python train.py --hidden_size=320 --n_experts=48 --experts_per_token=3 --normalize_top_k=true --routed_scale=1.0 --balance_loss=0.00249 --balance_bias=true --router_noise=0.1 --vocab_size=2164 --optimizer="muon_variant" --learning_rate=0.00187 --batch_tokens=[32768, 65536] --train_tokens=366300000 --max_steps=7932 --dataset="wikipedia_en"
Below are experts of layer 8 (counted from 0) of a mixture-of-experts language model. Rows are named router (the router's row for the expert), gate (a neuron's input weights, with its number), up (a neuron's input weights, with its number), down (a neuron's output weights, with its number) and show model dimensions 160-239. Each number is 128 + 32 x the weight over its row's rms, rounded and kept within 0 to 255. Numbers have three digits each.
Before each expert's rows: a language model's description of what the expert responds to. This comes from a sample of Wikipedia text that the model never trained on.

# expert 33
Description: Middle and end pieces of Spanish, Portuguese and other non-English names and accented words, like Integr-ada, Ol-med-o, Aristób-ul-o.
router:185074151108160149094102074195084152161120125139128181115140151150107119140148104087089086121157102162122094152128178138150129103097086138079174143141110142049152119091086124131153114177171092174162105151160120118062100146104146085135092138
gate0:153132124093183123082119094179064161131157148150136122106051133096122097071128148104155143053122105116144091190074082132109086117085144136151104127171157110105135118164115082105131116103099128068112120126064123138123121165137115094111172111
up0:088111077099070094129125099186088163133149125111172177100129093176120057121114068115163150094134147091157109131129205126059195136145116166149124161138074145103101107072136193178135137122156169198091111142073162121180127108115115172111139155
down0:174098146148146095095099089093129185189169123158154139093096112086190117193184144109143107090105145206152123134109091113173106091121152114177143166125103090085091164075095106145162181154125082146119159124098151151085134090119115101172103109
gate1:150138186136141160063045138175145174101062120106102118090139093117136109110099121044122100132096119205143111124128084152142161156185109124067096172154158106085109089113134181100140107096125080125132119128147103114170139167091073109160114201
up1:153150136084192136090042144112178146101104114066102154091088149158171119108122133067176086133146061180070136136161075170128165120175106120127109181166143135093092126154178156095163121073152110107143109096142131163114157158041109096159081199
down1:124121131166125108099170147147097119123123085115154103143102089119098080176166131088084160167059172121045109148130112048123125218088107100153152146060140157104100163099137067134106122115141129123036088155075198212101113090147096124163116054
gate2:122061120135136156108095102114131176171133141092172114080133129178138133161046116071113125106192089123128148120113134156114169119093136134173110110113148113174113116151122145079139157126103162175139149103108158106151144189172146116108084170
up2:119083084090130148086130130099152159169120134080162136122145125190131160113050127077081117118198110103148156149122132106113169129100171142153092114136111112159098098149135135074178165127099181199145156112116147119152169144181139125100099180
down2:122103098093141136161160105102155125100033121122130124146148130140125112210184126091132129102137122097110088071117089060089095192106172102150185183103116089043116132154126148113128142046111122123152095141095131111125146155158139111087141108
gate3:173101114113130096196095088169097107100177092149101152161114114106167126117046102148159173098141170112185057157129085139091115124115113098146159157202096101130161091123110137090122171101111078115077210158105185162139117128127137154195109157
up3:087153170112094200091064142099121116132120151128129117149087126105100116195175152145107161172093112118067127098188174125154137135131180146131163099065192135122139182117124169107143075142150205132174111111174072086134141127115124068118170142
down3:128110167145073112048092098104067144157129100137128091150104090097134180148084122221111162177108099139166153141108127126140077197084166135117129045119126142137102127112110133074106148172177084092196138143116156114114134073186096103117138216
gate4:129096083104136169104090159183135128078184134149106115132133154156112134165142140135101163101105194126129119093111185081131165093134149127107181149109120145141127096163146142093138158194132136146095120141163162159100158133130134141201079179
up4:140106084095125156133059140176143138095150152117110099114133125171120140138117135117076150104070164123127116132102162094149166088121146123109182158115134160136134086202142099116132146186138146146099143149180160174077194141092150142225081163
down4:183148094102147109128055110130135125099147175109080085146064104117182149172102094126183141129156147157161109099209118171122106136154126174171089143088119153091103153110138135122119157194091129140161116144124180121057071119094099160115086106
gate5:113112131114126120121049114100063142171194165178177114127089098106159155180175151124105107123157152131164117088151150187158090146103088092162157046127175177113143056136114135118137152116159150176177120110177181081106046135140136173107167174
up5:159134144112202078113084108131146075106161118162120133117109089135136161151125081117079139118159121086143104068163178103133159081156126106148153093126173140137099079134187162129145114133183122098175144137163188130134118150169112129108169214
down5:095089138109147154143109131121099126174150155120114104066123097109143118136151157125060150073155119079141158157128107102087099109177135086086175105190161149145179158114136106150132166147164212087187113151142204103102147119139121114149108150

# expert 2
Description: Inner word pieces of proper names and terms, plus last digits of years, such as Turkey, Venetian, dosing, 1965.
router:215086162091154149131173086160125134122162073184154150127128177141109147084163109150121142120126091138135112104177147100142136083109123086094153174189129135085157119129110090203108125105182152115129111162178109113008144164115147122096120103
gate0:143158106102174126114138188155086175139131125123106105141167144171182149089122112136088084139161166137141141100146116155162192099136114145142169153130129091116118073161139132134121161166105102134101135097116174101081085107085142149105144148
up0:143109160132126158172102162179105162101154092053087094131081142064143131123114179133176116169141174118140077119109111132136156229135159120108143083149135121106128159111122128060080138112143086096117191164171095140075203094128104114133072134
down0:139121098126137128109131149109137186078118119154140135143107132149105062113137153049145089117108113133127138158116165190181103099168111122122124139100126138130117130118086074139125143110119137163091132152139089140054143209107148090099074122
gate1:112163155128119101115095119176066124135146144114192108085157138180074124156055126111120129130082138144070134216150101132131134136154162153060143097118126081151184143190179196114145132140101081086147177117168157161169179156176155142093153173
up1:145088118124158170130152146098195113128116089126051157176104132087173146126177137133145136116172119086178125051114162128130135132091099115191109149145114195126072123054087053134099133120156164160105085148088103117088070104111101119169118101
down1:140110189136110089151160153087130075080069066142145193131107143093164149106128127147147100086170171170154148079115154120116122121151148138082131140126126070138115092101136145193089109150151119136106072135127097120129152102081174102092090115
gate2:129130121099125156120078143040193121137181104139198084165122176163136128069142147105129169151159134094126131161129142154168129130086136144135138108041141131173166172137090093111166175148152106133166145062151080149069152102129117116120100173
up2:135131143141127102119205116212075110108052148110050174106142077101107132177112099134127102100078115161132127113128114095083129136165122130117124148216112117091098081108148184164105109124086159124099117185092163132168109163125141134127150088
down2:133097112110188136086092088164121084126093131080137111124146151140153158145180131151112156178176137170157106115112115076131123107114106078136034147171106137146139114126117155150139113118154154104106121159135138158139131114154140193093133133
gate3:108157110159116078157032158038173112147104149151125158069162124120118114174139151131169119134182079147146167111115113102077142131158123128138137144116113174110140105151140095144163124123130072185166083138133110098104108149103165114051149147
up3:145168118150118099137051167063156071129101116102122178106142082111120111158145142124178117164164084161124167106110123122103154101172092092151138107092110134117135109127146089132138116118157061170185065159121128105102113126084155142090165125
down3:116187115118145153175156140132152151123152083110140148131135110117135116105090112106161115120063165118082137110042161116126145102068105116108141192129171077195163118189155145115106144066138162115157086113126132135171165155143130149114155106
gate4:138127143124188082131151159124109085130156074094125109157076106142161154109158129105149179056148134165120139105130073112120180181091128058149110076164137108149122112134187148178117121144147113167103130146083111187077099134083126100145159089
up4:108111128124066169107098094124139177140082187133138143120194159115093124130096094182102094207117144101150121175140189139137065074163142193115148166106103156110147129120068119081139128126119138110182131119162131092197152103188121169128090188
down4:172109128084113106109111154062115137174096117154074136125081102112131107111037125147085202117128101112143097164072124107099106122073107154107139162090120061156175140116146113106156159146163141163144116142112139028167097157114104131046076159
gate5:101168097142108107148132180159106172104161099174150127186151191097162112141078098142101184148149116114154154161113093116160157097129153112138076102127080072144192093116189053089152138099174134125129105123121105137140106107205152187160138127
up5:104087173107150126115112072128120109118093088116089111072110096132108202136155152094187096111088153161131091110083163163117095111152131132119194183113167185119117172144080187137068137131135132145142187111155152146102220132082135134101117168
down5:145155115192062160102138106122116144088122148139175151110115078098138052144115175120131082096181045125049107111052087143146170102143174156147123165122170146126132158124185113115158090167053140083143103108052152149105071145092163131129164129

# expert 47
Description: Lone spaces and separators before numbers in tables and lists, such as vote counts after candidate names, coordinates, and list line breaks.
router:156072132136172116141106085162074142100071124122149179084135159109121133131171103161126081129135093139159138165093142066112082110079114160132151146144106161094146146144099125104133123156149109118151123157184063186048146129107143107138145058
gate0:136084124134169129148136070132173178124165147109133112101083145096111169174066153110097109126120095139107225143107166087206165080128178098137108130089089141140131107142149125159104142110110184166111125028123146151065136153119122118133140127
up0:092183099106107129114132177130094094130149100160085129142168116143146092059171121150147134096167188096125069119160067135060094149105104145129183121172115117137124163123124146104131092103128074104164107255107100111163127142157154113107114122
down0:151153157173091051099118087173149178135147129132085232106126124194090087139136105183158102147182060129145135129119146173204133097128123156107139071160046144155138123122126092076146124126140149132119136122147135108095112144151095113099041141
gate1:092086120082097173100070071083116102111170181192116124104141156181092096124130096089142087114173116136075141159075124096208207097111172106160110054141131110079127081123151140075199173134115152133169125136119173182140133145156140114124083155
up1:205150169100096073194139104199093108148119128115139129152094189118145139106153107165113139179074172100137075148120077154064111161124123114099097074167127167185118164125097188147032136133118118157101122135122138113130156122100167096172140107
down1:132050156129137062075149127105103134102160108095089168111121096132127138088121094113097106126137123149174136101154106170165114149096128082113103119160125093131151160091140105126170107101160128174162170126151104134156114190122123139135100101
gate2:174120151145135159153091130148103135109094108137128121063157099109117142128137121129069137179090101084150099131076120087119232121121140109083124117187163084126064173143126114080168148138167120135077080141125107101153201144142161099158120099
up2:095154113088110095098147138130162116168138166112102119186098144144123074130150135154174103112159164173096178117189163156141058155151105133151128156073094152124211066095146152161089134142096128128170170114125155145113079107084090153094103168
down2:122083168121075162139128134088099128175131113149105141140156133118171127092094092088076147105169178174059109158160118121150089183122144143138143177109098114161230169162118176158186090146104161136120071086113189106120128119085115161129092112
gate3:074142167122117120100165063063198154095195093137141074095110173115188150116157108112141158106136113083135145125110127146185086135152140126103138049160057132094132124128068133146161105164174106170145136163127098169138156082132182098152092096
up3:171092106124162163140129196139089098186059137129101180137138086139096103131099142125058140137104131187101094115174141119062178165092141127171110196121210137150103111123148129137114139117098148075121154064107149061124087158097085128096138127
down3:108174123109167109083170112119116086131166091149041141090152091071151111101154186123074122095112126130099139154111061094145149120100105115099119169160157055080142168142114130130170102104201152159137158166067201107133137173139140189113165123
gate4:108149100089123162108123071114163147113185077166141126187103115162158118201153127132119128145139121141146122089168154122131132206127118094090121104112126138124112177130175196113131114176108122068105160143133134120142146111081157125025194130
up4:114167158086115142079139094137137132139183057168111145186084135132164127161134138103096105165158097143139113069144144118143136192149105091104110155118146138098122174147173157139178126168141159123137142170106131102150145075080144115070151159
down4:140166053125177174154137152159092098136126143204175169156047120128122110136123151115089139188128136140094039106112170131108055131113127174145120133128081151176160099150168131048083115136088181064130127108071124137147091134122167116048146055
gate5:146144145160096159173092160102164161117095188114090101144152169121106152101176184149108115129137133149093090112157043182118106115107136155132125124162086149157124126178157134092150179143099129140095134157109072141161126097141119077112141119
up5:156139157156139179165112142100143170109082181120064052136135182125111117100184146146117111141156114150074048113159061175147069094109127150114136116135071151171143109203140126112126181165104130170121110150105085160144112089116083114114154126
down5:121113041101151165149177125152154145105187114091029137154130141169168187038158140124117084112119158099102148110147132141127123110132063108149152141081152112124175133160121117105168110086135152170120122094080169170160169123119165147172109101

# expert 22
Description: Capital initials, digits and punctuation in tables and infoboxes, such as UTC+, Website colon, initials like J., vote percentages.
router:164062096124190083116095111186092112149127119111145203094148182084102126134125056176115140113139108159202098137118151117043097103131131132100182135127074148097150167091110098095122139137181119140139151150181117147063132118131144105130114152
gate0:192116111085109102132132085114105121097124114170117106107172092155157179175124094121113143149109144124097118142113200179161074189112157141097123051161124170098126117224134112162106206088112129112120135116094178147103168104131135109167123115
up0:157120143188158094136126125133154108081106086143084151101108179118121112063116164083108086114130101103156149102165078149088149147154098138114094162173132075133106059126095117113117132108147178207087109091149116193141115154121145139177142126
down0:144143082136125072141119144152160105185131145116152132065100172131127135120118140175087097154125131124163155097158123107151153093190109168141183096075098155129087139098128102118100078152090097114094108122160098139104057100166188115141144167
gate1:170150135150087071173126168119138139144113132133115163143113141134148186175149053084123144123100099147077124144136071140122086122131097181105111133091130109119152126065119163043074101109171150093124167099143114147134147099123153131142114143
up1:168163125141103069176150162147130143114111115137130151158147156134119186173180085083130135116108092148071129158133081141104095114132099183088090134098117122096175122094119143055052087089187134101132182089147109135145120093117144126134108141
down1:101155139168155099139159126139127140152154120105139152141137112163227178094149100106173114109124155100127152145089099196102135105132112151116125130114143141165089076188098152103100090140115133086090113118149102152082078149120090112135187107
gate2:109078128117115069083118173130152195173084148102122156126100074161124131126129181126116144166189103180166159115153068135129086093124097147137112078162120155177155151167136146116113103123169115175120108147115194144125195114151113148143127152
up2:112053119122112102124124158075160178134129178107112151190038135099164129181092107156128150122185090214159166096140080141119119083119124147185112065110136129155146104113154138114126072109120126161097111095137171116159185108163095083172111145
down2:117160101167157177105067128090153117141115201147134145121147153190080175155205148149044126131142131090126104109142182180071099192111120133129114088149127165126164110103159118100120154172083129096130129145135165122092188182078111145162170155
gate3:115137142174177128078123166134255174163117192130141089146160126116112158135096218166192142092183142142083145120130140111127155157108107121165109129140145083074148080091101120079136131096126115121128104079156162144200134164153123113101143172
up3:122163125162172119074132141148250189160108208103141099140154148127113154128095205171216158092175147139091147110124146094138156160109117137175092112122157083070160100091104120069137156081129115106137103081156166141186114162154093138090135161
down3:134109109104129133104131078137141108126137139067152074171110164180061100127113114168080198095168130153174134136152094171103150106106121151117089185189140141101141082136143099147088084203101140101188184128144117129125094135089144130135108139
gate4:073137145118080097070166152088146110101175135133161118140105124122163079139148108077140049097155122100126129140163168170134215123059102145169102185184162132136102128139139097119103099159187205138102091084132088133146128124131119130112103133
up4:146159127166154132145137127153094101178033133106094130115162150123102174141081153169108201176102091180084159116088084072154054154187125139102136113083114100107161141144162160107160166117085065144157167144141153139124167114078175128134159145
down4:114151184154200120121099134141114154101087140108143128088188131100163085076119142209103192167152142170124108169125090188086180153094136089153086133149096136170112177123115063141113056150105110113187078140133145137109127128125122167152103166
gate5:084057134138196129123082095140157126137150111164194172105086122115135123093129133151048148073128128118152194136077114140140199100097132130172060146099066149160162126122162168145070170086119154136122074070103141144087120138124133072216134082
up5:139066148168199126118085108140147141097170099151167158103070133124148110077119135157050134103106115116155177155079100130148188080105126118150054136160101129140168094147192141151042168095144125134134074089093119119133111112096179100201138093
down5:113138142082116166171098191132077046112127097148174114157104104118121108180095139103123152120118135116098117080185139152102160179105160114127099143131111119178134081112149099105102149090091123137105159048113132134112161141137141162207164151

# expert 42
Description: Ending pieces that complete words and first names, often before commas or of, such as Denise, especially, manager, stages.
router:184057130148179085145090080189131143091177184117136143103129169150084111121135094190150122136173085123110142151135146130107092082091113104137166121123088196136134151084072150134080135182179150096158108111191089111051101132104146079139096140
gate0:116105127194127086133113087102114132094130118146091116156127140123090143160140128153116215110097096169094093146112155106114125090127104114102136140134132150122074124067126193150129144068117087167149137124129164141103186133179131030098146113
up0:159137137147123116129138133086093153117159124108120163108143085082133094147094126126159133107141110121100108056105167167119074107156124084136160123124160136152135094119087172080152149173197133109187177147125092150159175143098161117141106111
down0:141146080093153115156159134163141111143140175119137166156129092129098116089159097112161132129076199137081155138138176120196143101123099132116124137204152136086093129136147120132132060157073097101102091154147156152118163109160093119110126131
gate1:168100087112124103119158112131164122196080117118111128104152144070122097148136099130143106155138130112137166072089147123182140068085109123199162078102110105118142125146147128167077135142185060174079131113157110058107130083133135151135152181
up1:178103080134122118118168135143176116211058120143101139119139132100143093158147095142113099129141142141147186089087166136199131061101106137208167100123098124122175122145145128163097134133186074149078142121136140074099126126113144151138158171
down1:202135148131089133112142145152136135189145083113100136127161099134120113153111161089104164114213126157158146053144131138160128191092137110121125069100141133168138187161116153106158112060198146086089118180093151133103066111122091096126185135
gate2:169136122132156097184164093129172149144171103098128169131160117056060122082174133060165182206103175103113105137128146090146133156168119139136137160134116118106082146073093095137172121187123174125129132156109156123113112155085130110104099120
up2:094183118115136175106128109171126088152111146124137127154162137042100130142146120089100096139144176079116135093132076140150072138114136162149123173113101125112102102132185059133174070152170099147135135189134125157111154142167139152149201104
down2:146166072153116064079099119153138123110105103174134100153124127139117156184118138202124103164039153144082159135179084100107064113122171147103169177134155157111116090112125189160117176125165096188144101132084136097189134117061140108113151105
gate3:122102111070130129212125137101147192125088164097116210074109111088168199121113144111125153109134189155126076187145158137153120091127102119104152160183115190163118130135131129093119143115137164147203164143168085116088125119139183095134109166
up3:109157150080111141055139108154091111184176133151139052161150138121092075139128130127118088132156107110144099064122202158139166130087151111114096131204161108111134067139066126189135108131100126118124107157132174149131139129141083130129175111
down3:150123115147193088108096098141152139143127131106086150143058130138126164068127155122090146102083187114132179114102090154162100114199127073071162105115190133135175154161190155172107164186108136081103132101146146103137112177105164122107158117
gate4:103133092176141103154101078128090134118155124140103152053178090152142152121161125137135148145158099096164075108159081152140139105149057105101082146195115148120141110124137132204040184131084160122157125149116139103136072119130133120145116206
up4:114102107148138123153099080122117156123145127139099147088170107157132133126165113156126134127133084100147122111150091120134171127119097103150071118156158131115138117120187129194060159119085099145155107144085085114110072144122151076152110169
down4:131146097161183111102142106121133136137068176181185114092098164127097178114092094190110155161100150119089143101189151127141135127155090116116100179110143163074080182104179143126128150133153113167088174111129112116157159115138118173193150128
gate5:084143187136123081159121172079154138191180213146201134133095172176088126130105131075098138128119178107092145137131088163074181131093124063086116127128087093082106144133146174094172123094135128078095158139157137143090118140152100106171137110
up5:167100082123124170145129112166083161147056104109123155154151096002147139158110122118106133124151110128135122165150156107136092183105147159194114207182150130138138134086114116181112136148092101152149116092118178111193101100101087171084152206
down5:101100131068132078167118166174199172120124072187081170086168092095115170111124136135119167125088197132151192089110091128067153153061089144156091117111158075137145150093083135135118118135140147124123138128173137127100141157095098114107147143

# expert 44
Description: Inner pieces of proper names (Profit-l-ich, Calv-ary, Saor-view), plus spaces and digits in sport and score tables.
router:147039170129157122129116073186103136117177078158156164112159148122052125135161106125146167130143102128103159132152135088086100155107121157130180151116109169092134164134117103124137128181138115118194076128228126130069167114111122103159076134
gate0:065176061182147113146162141142152152106135161160141093120074067174185172109170078135158167100127102105132131085161198099121146118104139127152060140155142121106144042131094146076141116188094129117116077143154168183155092124182189104151088170
up0:175097206079125118102074122124092088137122071108103132130152181076110087142052141155100115122154146123133155162067049135118103130113128108145183103151132148095130190150152085159113140076153116131168144111089105079110166126110104144118163086
down0:067101055149091111154100130167116083153101125130164101093157180091091079153136122171129197125120128147153180111158214174169131104153074152155109107111152097111147088144103135131177077177159116121203144100169179145094114182134092158061102111
gate1:134133084105190127136078110149125129144144139156113138093162100129106132112067101158146157102128123094103066154159136108186141060182112103137114148087147129071078092140166162108162089109097162129122135085108113172155101126127119122111193121
up1:103082132120103142138158182106151131123107143122123118157126163146100151184200127068088094195172132114176162129105121153097119174111161163143151172156091144152182104137093069152141169163121148146157147123152099125070135152106198138147052143
down1:141143094111178123154154151155108146110172057127150142117116138125101124133153133142196145041106112102014123107097106132165186110141182110135085100136124156114214131122120133227142133116120141107084105113094144111102119113154146157129073140
gate2:150113111109137115152078065130125111073104098088152093147077154179128066135150108135114166096143138088130152109082108168162135167127123127097089088119133147126131053134058092117081208108130064098183127131144111192187192125078198139145191188
up2:121118162128108149123162190116134124180156122131105144143188067093121187153108135131112105145089098159134126144168160123079117082145128126145154165130133114149129184120195190145179040161140187147149134154093152088053040100164089162099059094
down2:148161116157094081171155154203116143112195153081094172132097087162116130126131150066128122193168158186125097127159095155134139190162156107079139174178148111128137170091102174141207132185154205100088123116156137187118135114152146193146137130
gate3:168086138179165164167138111178086106158146123146114080133132177138115069110146079129141083157139143112155150138140078095082169136158079109104127136144102126107126065109096052123186190095118128103108123171168104168121167157074192084129121207
up3:148150130176148189146116096136107102141140158141095088134136213156108063101161064140122103122113136130064161144166079126133158107187059096116129123160096137101139115098153106122161148090181111081143119185163107120102115202133173098100119188
down3:104139127065201148138122144183103128181133082133128156113117088106144114100141157099121134118088118162142135091079094106136130174135154126079088120136116121179149097157100127142123133161049199148100177142121081122104118184106157125094108130
gate4:077140143150082119131104092104138147143114128136141138129034155158082193116145120111133144109098111188093151180173151063076163173125144186140086109153200123093165106143154199151165139132189209152149112146141131123114105106128214142177159166
up4:172105119101177143127162170143101106094152133132108104122217093102165083126130116145123099166171161058156106096092115192181087108126114066123149157130071123163106150124096050107081114102056049084123158081141115134124125144132062101088094087
down4:146081109102121100110106208107205121105109073199139099133069156139127149119126156120116115133130172107074134177084131136120117145215115136099123102153037151117164132140110106131087135078089131117123130173104106156133106159096125111146163136
gate5:125128100114081089117163147116136152109160138044140097071119108111154097177129121150123091153077161163148107113176165098110179174147155119081149151163107111089113144075164159142104145150151120084208159088134210192120159116167125106129145116
up5:113134130123158105120097128089109176160135115123107092035159140100097118113167117142137057094109036176150080194140167107121204112138113137116068120198176082107128164103166149125179142151117107173132115126169094143136088107084160114147143148
down5:164100121150206115150133220111120145155141086132149145062114118125133091134074107106132143140162143096136178096141132126074119101086133084138152123151137119150117170132125143135141126134036106129173090154099087088156145087158111105084152145

# expert 32
Description: "whom" after "with wh-", agent-noun endings like -er and -ist, and "as" and "only" in biographical prose.
router:165076169120187115158106098180123160110142077081141161110132193112122105143143111175140138140174118131089135131089137145120115103131132095138142166166072150094162168101114120085124138182156116067175166169179057163068133155133158116161116133
gate0:123116195181171156153131140150138178195117135114103193133120158128113181139116131143184149135129154180135166104184104122144132121140179128116117127159108210129165106089143183043085125093109103073124117156091155140102105125188162136135045138
up0:125104123103095093129124127070089086091115119149160132104099110093111084109134124118087124101150139101132071111115166138119124139100078118130086130156121085155101161150089155231167123197112109207086160116182118141115133130162080150090163134
down0:109113136098132139109142133146096183103058165101151093102096119091133189143154176068139123168148110163148174131140143122138138143157122172145152170111115140139073170161156138078107125173139188155150138098159120155113165099110119189179140127
gate1:142096108185154151089125123134165077166108150133124050095180132148096121129155120104171156110116184141066086114100103120103121139144159152111074095149099113108174102095157067187147149105157160120133114118130122120131139136123116169174179130
up1:100155126035106137168111130104076191120148144138133194175059119127154111108100144152079114139134089122180192119160142127180116133120087111165171140125192134140099166169116192068095101141070105139111161133140141162114121089137156081110116110
down1:130137140096155172110098147188126172133128097160145199111075122203080126148073111096122109073101076076115053159137119125118125133096142108123176121099159129150123069080085148121070127120159159150149110149068159117135160085129145162090065130
gate2:120190151136167090072171095085144191126131137122131084086167109101162098061149135076173143090175163168148078181115156137106084113108096107167140113154104077170080143149200170049118131116160105114104110134111143128082153106156182129167138154
up2:077090107091098145066126091110187159081104103068144103150082128150112118121181151150129152149110114107151112087157135131127150225093148146093146135106117177090152144085082123166160094120157169105187112136124042083134136185125104108054130140
down2:082169134092084116140142112107150117133105084180129112115177169096173092166164126112146128137207158107112100164150151132056138102140149143146134162125110115134158096136120120148143173136149140123106223193147176099133168124095186131134109158
gate3:128123143149136163145125173141132030076159113149104139126102118131155093132129092088105100113104102191136066143178143154175091116241146132156101133135115035165115056110146128121201145113120097169134138195141163198122120094123136154153172159
up3:162119080104152124142187085164162204129066163093131095084117154145102144177162158171120129138138128061102147099129097097105205174092176120101119111084125176083202159072184134107163130085125134127094133079131114102130113148106166098204083098
down3:083141069148088099084159094155047100106133107160164126097146131113111136138094109160112182143144098152122143083113102128096102095152136175060071168049078125153084111094154175098110183159175178124133095101130126100148143130152103086109168134
gate4:136137123085119163136139120128175114148134117087105140131124122111089213103157141085125136123159119092114082123126143130157077155090090165085123143104147146127090174066114125104197092118108078117070148197089178137091061125101125155082137106
up4:131134160170133102142092156122114108118149130196124125093128109157151035135076134144087122165077126165123155162137166111092162132156156081153120103132099126148207100168169128144101183133102129144163104080148116118123166082178159083183105148
down4:158098116116142109139138085103161208099117119169086136138098124118158182139120170109176061073175113121136100097109120155117163145120125144116116140147116110086133081123141043161114096163149190143096161197225130161116163098166160120083135107
gate5:124150158135141130177143086159149071134071206076101193110071126106097157163080148144114111162089145103096170130130153087052145116123124120162129097104118171182122166102175101133140125137139116146133146125121078122121104142134091130104202140
up5:172113113108095131102111196111116121124063020119084106123193080157130158160123157121128120112153093155157092192210118163157146124141119081098092104157137162072143108066122088039084104125115124094121151035130149171084162119098102153112147135
down5:112113166151139111134047080069136101138091102131163103178059119173127207135109083078181115154099071038155116124148150191041150126141125086070107152123149137074140147109118125132096112146162125118125148175133160108161152115202165064086140160

# expert 4
Description: Country and foreign-name fragments in tables (U-k-raine, Jindř-ich), plus "the" and "his" before nouns in prose.
router:190081156160194091140110079202066126152130160138120160109182116092129095156153096167148110108144053122146095145087117118172073107084129083127154138098089152109199158098099124124152136096129191156158128163173088162050180125097155100119158119
gate0:105107128104126103145205077067242125123119123100132120166118128083083157141138197112129137148155187165097129116166113113137087165094056118130151096129165105167190100172137136160171147113070118104112120163115208208131084161136141089133100137
up0:137105128107136143122136144160036059098178122131165140107120149098199097121118155139110175121123149106132173077150133110055098091125103181127116138105066140131165168091111075103126112168128150122149115120164091103094129114107097129106061096
down0:152145055148103127112159082117130138105087150125103153132163045159108168109119150149120189099149154155093171105074114180154080083150142138087134051119123080115121084075167111149165072156156162116172173076158116143133098168153143152103101172
gate1:139122162179162147087121129099156131129131108084150099118126129106167107071119127047182116087052050172140135200171158159149096146176093128116133129069120176149091119174178157094144139120089159082140101126146082096142116091128149141135162097
up1:098121102069114092159159133167107122118119153181125140141146137172102150178146127210057113187206193109099119042082130104123165120073167123126141118209130097109157156092067119160100098132163085146150150135145176139124125137142083122116110154
down1:136134112153130130038112075130121152112087120053122129098135077132106203121213062145103112137153132166137162164160087106145150135140081109166133117154143145116167168084093140107143159167138127125129100122190132148127159067091125134135106143
gate2:141141167078143128148142102153115177101128194167116116192063069068151095136168096114142124087142148123117130166179078186157109106193066160103104169145105158117122151116096133157106117120058132095128095109128060105154145077084159160168114139
up2:112124119125111141102187150126126066138141143125110219119220167173107109097118166142148117128130163101153158131119142079135133155065164082157146116090159123185163123115139119118130121168162135156114174135102160169079113147125101155123136190
down2:118119127097095084045103116107139149098111092170147081151098154138087107107139162104124149128133138119124117113130160112158117133080141135159175149161121113156142108203132122113135142138128104138132127217080131137139117089139153160185135087
gate3:137160102075124099151120088117121168157124147131196150102160123153141223108137129106175098151112125187116117079187139125161119085099131164120141060175118125128096179094096152092146126113082173213156064188157104142122161129119150128086131179
up3:113114148187126149092152174140123093109146120138070089173082163123097027150136140145091128115152126047144139183041114138099123145124141121128121177103137118140166115170144109146111124148180075046129187067089141105141121116128119138135128059
down3:074154079187136068054125106091097089179217181151145173105179128109163074095159131167130150103167139156155080134154099129130132110099137134156189093165183149113106151125120102096108138147201118093133136136156089114067125084104170159181151139
gate4:160083154229148149102084117090128089172125146134166070131174063159110127133105118111149121136181105103116130122082119112144081122111105108119185125163089088104107140128103179109186090189077112154130113106097163159173113106167111157208103141
up4:145118146239164157095129127084120061197108146104167055118198072148099161150132107131135125121174076072100141136086140098166043133118102109114163148139108084112087148107126169125163084152084144125127098086092164158200120101175121158204124156
down4:096162172129157097078138100080118148088181155076120132157193137104153129140176137100081125099115109122118077092092181031115108146084095139122141115085131152136131129124111179152134069127129143154168160116177102081095101133097118145080175162
gate5:094080113151156163163149152127172142163138150163129146165151174139160151143148149132092113199141115081165186137095143141076133185088103125169158132183126077116081153208109126148156124138122136142060167155124103176156096106170140125073135154
up5:143179124138118105149108115143114150129136137106097121110079103170154130136116160170155136113155151116102096138120191061099179102092098103136117103119086134124126151121170113157123146184125166164074158067170153162072083148104137140152142135
down5:117130114094135116098110142158155130168155101145141163127097112167095151155104131071078100145080118119101173086182172142100082114089138117130117141106153104102074100104129115134134197144101120085153095139139064168198110107125082072141147127